From a checkpoint of a small mixture-of-experts model trained on Wikipedia: 256 ReLU neurons an expert, a shared expert of 384 neurons.
Below are experts of layer 3 (counted from 0) of a mixture-of-experts language model. Rows are named up (a neuron's input weights, with its number), down (a neuron's output weights, with its number) and show model dimensions 256-383. Each number is 50 + 15 x the weight over its row's rms, rounded and kept within 0 to 99.
Before each expert's rows: "mostly gets" lists some tokens that are sent to it at least half of the time. This comes from a sample of Wikipedia text that the model never trained on.

# expert 12
mostly gets: "in", "un", "con", "d", "^{", "ad"
up2:49 19 72 57 64 49 49 45 46 49 43 42 47 80 87 28 55 73 58 30 55 49 70 54 35 87 48 45 64 61 44 59 34 59 58 47 49 58 71 38 74 64 59 49 43 44 63 42 74 55 63 29 48 36 53 43 55 33 55 33 16 54 60 29 59 43 26 33 45 55 51 42 32 51 42 65 35 44 74 68 47 36 51 43 65 35 61 42 70 56 61 70 14 51 47 56 66 51 55 36 59 58 80 53 45 51 59 37 40 49 72 72 61 63 75 37 51 57 49 36 56 49 52 62 43 64 68 65
down2:16 51 34 58 45 43 35 56 61 72 66 43 27 54 63 54 43 53 49 50 43 54 17 52 36 49 17 78 67 59 36 75 45 38 74 42 72 64 70 55 74 43 56 54 66 35 65 61 71 69 26 29 32 43 48 40 28 54 44 53 42 66 30 46 46 51 45 50 62 55 41 52 58 34 49 74 44 64 58 47 39 50 52 68 33 94 67 36 67 47 74 37 44 43 10 41 18 67 63 52 63 58 41 16 54 48 00 83 47 77 61 65 64 68 49 59 28 53 55 36 37 38 56 53 59 38 66 61

# expert 11
mostly gets: " season", " States", " film", " game", " district", " government"
up2:51 62 45 40 58 48 75 62 36 46 64 53 43 41 38 13 44 52 45 55 30 55 64 43 56 39 50 48 82 62 63 56 25 75 53 49 57 74 21 63 65 28 52 91 46 31 54 39 36 58 52 39 38 64 34 39 53 56 33 54 33 52 46 53 50 66 14 55 68 60 65 38 19 53 43 82 62 54 68 69 77 69 57 46 60 32 61 52 48 29 68 43 27 56 37 68 43 53 33 41 42 42 41 55 30 44 69 46 60 29 45 42 45 57 52 67 45 72 61 33 28 60 52 52 41 48 60 26
down2:63 44 76 55 39 42 39 54 64 31 49 39 50 41 72 47 48 70 45 65 31 36 45 58 65 50 82 46 78 45 28 99 18 67 51 53 32 20 27 48 80 29 40 60 64 50 40 62 63 29 59 44 51 68 56 37 48 39 35 43 45 64 53 51 38 56 31 44 51 23 35 59 51 30 37 81 69 68 66 56 60 39 69 43 59 55 55 34 78 54 51 47 61 56 71 61 48 36 35 74 30 57 68 58 54 78 56 52 67 63 27 59 54 50 50 22 42 73 57 50 57 49 40 46 52 25 64 49

# expert 10
mostly gets: " this", "ed", " other", " new", " more", " This"
up2:28 79 23 39 61 58 54 46 26 44 72 49 21 63 66 57 44 44 45 47 81 59 49 51 67 49 60 59 60 72 41 39 40 69 49 26 42 65 40 55 59 67 28 36 45 62 60 33 48 62 57 50 59 56 40 26 61 51 38 65 57 51 46 55 45 52 43 55 48 67 58 69 44 50 51 73 44 36 55 43 47 29 58 45 49 55 52 53 59 25 41 36 39 57 77 92 55 17 44 56 40 45 74 59 43 36 63 57 45 27 44 64 39 46 30 40 51 62 40 46 81 22 87 67 57 43 54 37
down2:48 60 64 64 15 48 59 62 58 65 53 41 77 43 67 38 55 40 75 44 63 58 23 44 59 81 63 32 59 21 46 70 62 50 27 46 56 48 40 59 50 51 42 36 66 78 19 43 66 49 64 37 14 84 42 53 60 23 43 57 37 38 39 37 51 50 51 49 48 68 43 58 55 40 61 32 67 56 30 18 43 72 52 33 37 42 59 43 56 74 69 51 74 58 11 46 69 29 45 10 41 61 78 42 48 49 33 59 47 49 41 65 34 47 48 83 34 37 65 31 42 48 50 52 52 60 65 45

# expert 1
mostly gets: " Al", " E", "na", " Co", " U", " De"
up2:35 63 47 54 41 57 66 49 74 40 55 49 31 45 57 55 59 56 32 44 38 48 53 39 33 27 30 48 58 57 36 73 37 33 49 47 44 40 36 47 19 50 48 23 44 66 72 61 17 57 12 53 52 40 43 38 48 62 39 49 78 68 50 40 55 29 33 49 38 38 61 51 63 46 32 44 38 46 58 55 29 62 58 47 53 47 60 51 61 78 57 24 60 47 56 77 58 44 59 38 33 52 48 45 45 15 71 61 69 75 72 46 43 49 64 49 32 47 58 36 58 46 56 35 59 68 74 56
down2:80 52 46 45 49 62 90 25 18 31 50 53 49 55 57 68 21 42 29 42 25 30 56 60 37 58 50 51 36 34 56 48 36 51 51 54 53 71 64 57 48 66 27 27 73 60 42 14 41 46 80 40 49 75 41 34 58 36 55 51 33 35 53 69 61 71 24 46 51 49 30 69 51 41 43 52 44 48 58 75 44 70 33 69 55 64 47 57 42 43 61 47 63 63 52 33 52 30 71 25 63 48 56 49 54 36 44 43 47 48 63 47 43 42 48 59 70 46 39 40 59 41 27 65 62 15 48 53

# expert 19
mostly gets: " but", " to", "In", " while", " and", "As"
up2:37 40 36 35 56 41 60 33 38 51 72 47 40 53 56 34 48 67 69 40 73 66 61 25 54 76 64 72 54 58 70 55 77 51 43 38 30 37 23 35 59 38 87 37 92 22 62 54 61 61 69 67 43 52 18 60 32 58 56 26 73 45 77 42 45 40 57 59 68 55 51 70 42 19 08 69 52 35 64 38 74 44 45 59 64 56 24 29 29 42 41 38 41 60 62 61 51 54 52 69 56 80 57 27 50 35 43 44 45 65 42 62 69 77 22 37 43 60 53 23 49 50 59 20 53 42 37 44
down2:45 35 58 58 69 47 56 38 47 40 66 45 30 42 41 33 39 38 51 40 32 30 63 42 37 60 54 79 41 54 41 50 45 47 52 63 66 51 54 47 49 67 38 51 66 65 67 34 71 84 33 48 43 06 48 48 52 40 58 44 26 46 42 35 52 60 44 40 67 63 48 27 44 52 52 52 45 59 57 57 32 45 24 58 58 47 38 54 61 25 60 50 47 35 44 62 57 42 64 43 16 50 48 43 54 25 61 28 52 23 71 35 31 78 50 61 43 48 57 57 48 36 58 40 56 36 50 62

# expert 14
mostly gets: " \"", "–", " '", " $", " +", " including"
up0:54 40 12 66 80 47 50 38 57 51 32 61 16 56 21 20 69 48 49 67 68 63 58 34 61 37 32 59 52 44 59 51 24 87 47 25 41 50 28 18 21 60 31 33 59 51 68 53 64 52 79 81 32 69 36 45 56 30 52 80 61 59 46 60 53 78 60 60 65 53 28 62 58 65 69 58 30 42 48 44 67 59 43 45 32 50 48 71 53 50 45 55 61 35 57 77 53 26 70 49 42 42 59 54 45 27 40 35 31 50 26 79 33 56 39 52 61 64 56 48 58 31 46 48 44 62 35 49
down0:45 34 54 63 79 73 48 43 54 41 35 26 21 53 49 55 33 60 32 55 54 71 37 37 59 61 53 19 50 60 46 46 33 45 54 70 37 51 51 28 79 74 82 38 17 53 74 16 44 60 47 63 54 54 36 55 72 58 34 41 33 44 52 39 44 40 79 32 45 42 65 32 57 28 52 64 52 47 39 31 69 56 49 43 54 61 18 53 20 49 47 23 59 52 62 82 46 32 22 57 58 51 52 30 75 58 68 55 52 39 47 56 39 44 28 72 46 38 72 42 42 40 30 38 36 48 43 43

# expert 5
mostly gets: " South", " Republican", " High", " Democratic", " Central", " Texas"
up2:60 51 53 65 53 38 68 50 37 79 41 48 45 32 88 47 31 42 37 76 59 77 76 44 51 42 51 58 39 39 58 56 54 39 75 84 49 47 53 70 25 41 55 50 42 27 51 52 65 34 69 42 53 54 80 39 65 88 60 64 43 71 58 35 52 26 00 49 62 66 45 41 33 57 36 44 46 72 49 33 51 53 55 44 48 38 43 62 64 64 55 45 48 66 60 75 50 36 68 38 35 43 58 49 45 41 94 53 57 36 35 54 23 48 71 51 60 34 58 48 21 23 42 60 50 34 20 36
down2:58 49 43 52 44 40 53 50 42 75 47 30 39 43 33 59 45 58 52 48 69 93 49 45 45 48 65 42 55 71 36 62 24 72 63 44 39 56 77 32 51 47 51 55 50 17 84 37 24 44 19 48 58 63 65 44 42 53 54 35 58 56 46 43 65 57 52 33 85 54 71 58 33 56 56 13 68 63 57 31 41 60 46 55 62 48 30 61 71 47 43 60 44 63 74 49 53 48 64 27 64 49 50 44 32 61 38 30 54 65 26 61 46 41 70 71 80 63 89 42 52 51 38 40 37 24 22 36

# expert 0
mostly gets: " information", " member", ".\"", " has", " control", " Minister"
up2:36 50 62 64 49 71 39 38 25 69 52 64 47 69 47 62 46 46 74 05 71 70 60 40 43 43 67 78 47 46 59 48 65 37 43 32 40 45 50 36 73 66 41 56 37 50 35 55 56 50 43 50 70 65 70 77 24 47 60 33 66 44 50 37 43 29 72 58 64 31 54 50 25 36 46 77 69 52 69 54 38 41 36 35 55 49 67 36 59 31 41 45 58 49 71 38 44 27 51 73 42 36 40 46 64 50 43 43 37 43 43 18 38 58 66 26 28 26 59 51 52 52 39 55 45 50 70 82
down2:54 51 62 40 48 47 72 65 29 40 51 63 53 41 59 50 55 63 88 52 52 51 41 49 59 64 58 65 35 68 53 79 49 46 62 40 36 67 72 56 56 67 22 50 65 48 36 50 59 55 37 43 48 79 60 37 28 56 54 59 66 41 66 34 46 68 33 58 00 94 58 73 25 47 55 30 58 16 42 43 58 54 83 50 49 43 56 76 41 65 32 38 60 53 57 20 59 70 36 61 63 41 31 37 20 37 43 58 50 16 59 44 25 56 52 39 55 31 57 49 67 15 47 53 12 52 37 68

# expert 4
mostly gets: ".", ").", "\".", ".\"", "ja", " Joe"
up2:45 35 49 40 61 59 42 68 59 34 69 32 52 53 53 74 58 99 35 30 24 66 67 43 53 54 57 59 30 65 58 54 49 44 45 43 55 76 38 46 68 39 54 35 21 50 69 50 20 61 36 47 71 56 74 64 21 72 40 23 26 39 51 47 52 26 27 36 19 52 38 26 71 75 47 49 44 44 55 42 63 13 54 56 33 32 45 47 47 29 54 40 56 51 53 71 42 75 32 31 31 64 74 62 61 47 35 64 70 57 36 51 38 36 24 50 31 55 42 62 22 41 69 33 35 81 28 21
down2:53 43 36 27 57 48 56 46 53 18 27 46 65 72 44 60 49 35 86 52 62 47 62 22 33 61 67 61 53 50 50 38 38 10 46 30 19 26 76 68 47 61 46 59 57 34 47 78 61 41 64 25 68 27 12 55 54 70 62 65 72 36 60 54 35 50 72 42 32 35 55 36 56 44 33 62 68 34 29 88 71 70 31 37 32 61 51 59 20 43 37 29 55 56 46 36 42 43 52 34 45 33 49 59 38 83 42 59 67 80 37 68 10 68 49 32 20 34 49 61 50 60 48 35 45 48 29 44

# expert 7
mostly gets: "s", " it", " they", " It", " them", "es"
up2:53 46 78 53 69 39 70 60 36 52 52 37 31 56 65 61 45 37 35 50 51 27 62 67 74 40 16 67 48 46 78 41 51 71 55 00 49 34 34 43 70 76 46 26 43 56 76 44 23 34 67 38 54 30 44 30 44 66 49 57 57 42 41 45 46 42 39 57 28 77 36 29 40 67 51 56 48 60 44 59 66 71 37 22 42 47 61 52 81 48 67 44 30 61 73 55 62 32 64 31 60 73 28 67 35 62 62 56 53 73 45 66 55 32 52 55 26 57 48 46 44 70 35 76 47 55 52 70
down2:28 50 61 68 53 75 27 55 42 64 55 40 72 73 31 57 89 50 01 58 67 45 62 34 42 60 62 38 12 43 53 36 18 31 48 35 65 45 65 48 36 52 58 42 51 31 55 37 78 16 51 33 58 62 67 50 77 60 44 37 56 53 77 57 49 36 61 43 74 43 52 15 36 54 49 37 59 56 26 42 51 59 31 40 23 35 34 29 25 26 81 61 65 70 52 65 76 72 25 44 56 42 50 43 74 63 13 60 42 60 55 37 59 41 34 47 52 15 46 49 40 88 56 57 36 45 40 98

# expert 16
mostly gets: "---|---|---|---|", "See", "In", " Date", " Born", " Also"
up2:39 67 41 64 48 25 33 39 41 43 61 42 41 49 41 72 36 66 71 36 44 45 43 53 55 67 45 58 73 50 18 46 67 29 56 36 26 47 37 43 63 60 67 41 79 67 85 42 35 28 56 41 51 42 54 29 70 60 54 20 71 41 48 55 37 33 35 42 65 38 28 50 58 49 30 55 49 71 68 69 33 59 42 56 43 57 53 43 35 50 56 69 60 56 69 84 18 53 60 71 51 40 67 33 36 50 55 60 71 51 52 48 55 62 25 48 48 44 49 55 63 35 41 55 65 52 61 46
down2:29 55 43 68 69 58 35 38 59 43 54 45 66 29 68 55 55 40 62 75 62 72 33 69 56 46 41 67 69 44 53 43 36 27 31 53 68 86 45 63 64 51 40 71 51 54 46 53 48 18 65 57 60 45 48 35 52 16 40 56 57 65 35 63 40 41 74 56 48 81 40 52 34 41 51 59 33 44 53 36 57 59 34 75 86 36 82 48 53 20 43 51 46 41 43 51 50 21 65 34 82 70 44 56 45 67 63 52 44 52 50 51 53 45 63 48 48 64 42 37 54 62 53 45 45 53 45 40

# expert 2
mostly gets: " is", " was", " are", " were", " has", " had"
up2:37 56 59 56 62 70 21 73 73 41 40 48 31 53 61 54 57 67 56 21 46 33 38 29 64 58 61 36 77 37 49 34 85 60 73 36 61 29 38 48 57 63 56 61 62 31 70 59 37 52 40 78 49 44 54 46 65 48 58 66 46 34 54 41 68 79 65 47 64 52 19 59 34 47 51 50 42 60 50 74 48 40 64 48 38 54 55 58 60 79 58 46 24 23 79 75 26 44 34 31 53 45 63 40 54 57 36 58 53 65 69 36 30 54 47 49 39 43 57 46 51 53 40 53 55 64 71 29
down2:45 75 81 41 46 37 47 63 53 55 77 32 57 26 47 37 56 38 16 48 19 38 64 62 50 65 34 62 70 22 36 34 61 26 49 46 10 33 70 42 43 52 80 44 70 72 43 46 71 59 53 78 37 44 29 51 55 60 54 41 30 49 56 75 53 76 62 59 46 58 29 55 40 38 26 28 50 45 69 40 57 41 54 74 59 34 64 24 55 47 27 44 58 45 68 67 52 66 68 29 36 16 43 39 52 71 29 50 38 69 36 45 46 32 42 50 56 53 29 69 41 40 64 55 31 42 21 66

# expert 9
mostly gets: " =", ");", " (", " Illinois", " at", " because"
up2:33 74 54 49 70 16 65 71 48 52 53 27 24 33 52 68 61 64 50 54 57 51 53 30 68 70 50 45 34 57 26 79 59 40 47 29 46 30 54 36 46 31 51 68 60 55 65 53 53 62 71 55 62 59 58 61 28 74 37 64 51 49 42 58 56 66 77 54 84 68 52 59 53 84 30 41 60 51 70 60 58 51 17 67 61 57 12 68 71 70 52 30 49 61 51 45 64 78 57 53 54 31 49 46 61 56 34 58 50 49 35 44 44 82 64 63 54 12 37 43 44 59 56 74 35 17 71 37
down2:68 31 61 69 60 60 40 56 70 62 67 54 33 64 54 44 67 65 80 23 34 61 50 45 55 61 45 63 48 61 65 97 28 58 25 57 40 49 44 56 27 51 28 38 70 58 45 46 30 53 60 81 60 47 39 50 38 49 37 61 35 39 85 30 61 63 68 37 29 57 46 51 43 38 29 43 19 47 44 67 49 51 64 41 49 67 53 37 37 73 41 49 40 60 66 78 35 52 51 57 66 74 37 44 59 45 40 37 57 60 57 16 38 49 67 67 55 11 75 08 66 70 19 58 23 27 86 45

# expert 17
mostly gets: "---|---|---|---|", " |", " kg", "06", " Location", "36"
up2:50 44 68 39 50 31 66 74 68 74 40 68 45 48 70 37 74 58 57 46 41 60 55 64 48 44 50 45 72 45 54 43 56 53 30 62 37 63 39 56 32 57 39 55 47 62 45 48 43 65 86 50 62 57 64 57 34 56 49 62 54 37 45 50 58 64 79 42 38 68 57 34 39 73 69 85 48 62 55 59 48 35 67 49 59 33 38 35 41 74 33 42 60 45 64 77 34 59 88 43 53 34 43 58 50 61 44 05 35 46 43 27 41 33 55 46 42 80 42 53 28 48 39 56 35 51 19 49
down2:27 61 55 59 50 53 71 78 69 82 62 26 30 55 60 67 45 45 71 43 21 46 57 32 51 25 51 47 67 47 20 45 26 14 49 41 29 40 45 56 70 70 46 12 66 58 48 41 51 51 64 64 38 55 43 67 53 77 48 47 45 51 61 47 72 64 48 33 46 55 57 83 41 29 44 66 39 81 37 54 60 59 93 71 32 42 53 46 42 61 54 40 62 25 29 52 40 28 51 33 43 46 54 56 51 39 49 49 31 41 54 43 31 44 77 45 56 52 66 27 59 55 39 21 59 37 52 45

# expert 3
mostly gets: " 20", " 13", " 15", " 14", " 19", " 4"
up2:41 57 25 45 65 35 63 27 80 65 62 52 57 56 33 69 53 20 45 45 25 64 61 66 50 60 29 37 43 60 45 64 51 54 43 71 44 54 29 45 33 37 44 72 20 33 67 49 63 17 50 43 54 58 58 34 42 38 75 47 34 30 82 48 85 50 31 70 33 56 39 55 45 44 29 61 37 53 50 51 68 69 43 43 47 63 34 48 43 62 57 49 38 36 62 51 66 51 56 68 37 49 30 42 26 72 22 37 46 36 52 51 53 47 30 34 20 58 45 52 43 44 49 57 67 32 51 86
down2:51 59 33 35 57 49 60 47 41 55 73 68 29 39 52 59 34 54 51 55 56 45 68 42 54 48 62 47 85 53 50 49 33 49 79 62 59 47 82 29 37 49 39 93 33 57 58 57 32 70 43 48 50 55 28 66 25 22 34 54 52 54 36 41 51 64 51 55 22 45 39 64 71 50 41 58 56 21 26 78 31 30 47 56 63 33 65 29 56 43 50 49 68 45 64 41 47 37 29 75 35 61 56 57 29 66 57 56 52 38 55 29 38 57 52 47 52 76 36 53 41 56 47 63 51 62 39 61

# expert 6
mostly gets: " after", " during", " when", " up", " out", " him"
up2:54 33 72 81 48 47 53 33 45 60 61 46 53 40 53 22 45 73 53 51 16 37 24 67 63 52 71 42 56 50 53 55 48 45 45 33 51 72 54 50 29 71 33 45 44 28 56 72 63 53 53 49 73 53 64 33 53 66 70 27 49 80 50 38 75 58 21 48 27 72 41 51 20 39 20 47 56 63 49 50 45 45 50 45 72 57 45 38 65 57 62 61 69 30 59 56 49 37 66 35 65 67 72 57 76 45 59 41 20 52 45 37 58 41 62 59 27 68 47 52 55 57 63 31 64 51 51 62
down2:53 67 22 43 60 61 33 50 60 35 48 70 77 47 56 44 58 46 59 42 65 98 42 39 63 69 60 64 18 24 70 59 56 55 46 63 74 76 27 70 67 59 58 37 45 74 66 61 67 63 49 30 19 34 69 76 72 62 39 33 69 21 30 37 47 51 46 47 14 70 45 56 45 47 66 39 40 32 41 64 34 33 59 65 50 43 63 46 22 48 44 59 51 64 83 58 39 50 75 34 43 62 30 46 51 54 38 46 49 69 12 59 50 63 50 47 37 32 47 48 43 29 48 35 66 27 57 26

# expert 15
mostly gets: "2", "ley", " James", " Z", "J", " Peter"
up2:36 63 77 57 57 60 40 48 81 60 41 64 58 26 61 43 56 46 62 48 75 59 39 60 54 42 28 21 48 38 48 32 28 50 48 46 62 56 66 55 45 66 49 59 61 44 51 35 36 38 30 51 25 75 39 62 35 64 74 46 39 48 26 19 28 32 56 85 68 49 78 52 65 37 52 67 38 30 57 51 60 61 43 71 33 21 33 28 36 60 22 51 38 47 44 70 47 43 44 55 65 46 59 56 87 63 60 52 37 53 24 39 42 58 46 50 40 32 46 63 36 54 38 58 76 31 43 39
down2:33 53 53 58 28 56 61 65 57 63 38 30 53 43 60 47 56 74 43 48 74 49 51 54 47 74 66 49 50 29 08 45 66 50 30 46 50 41 34 39 32 32 38 14 58 40 54 58 40 49 54 65 44 79 52 50 42 49 73 53 44 67 58 56 48 30 67 44 49 55 72 49 57 49 49 56 56 27 43 23 48 48 48 37 46 61 60 68 61 54 59 19 37 81 31 29 16 67 58 53 54 40 32 66 52 75 25 30 62 52 49 77 35 59 45 33 59 15 57 60 68 25 43 80 44 64 71 58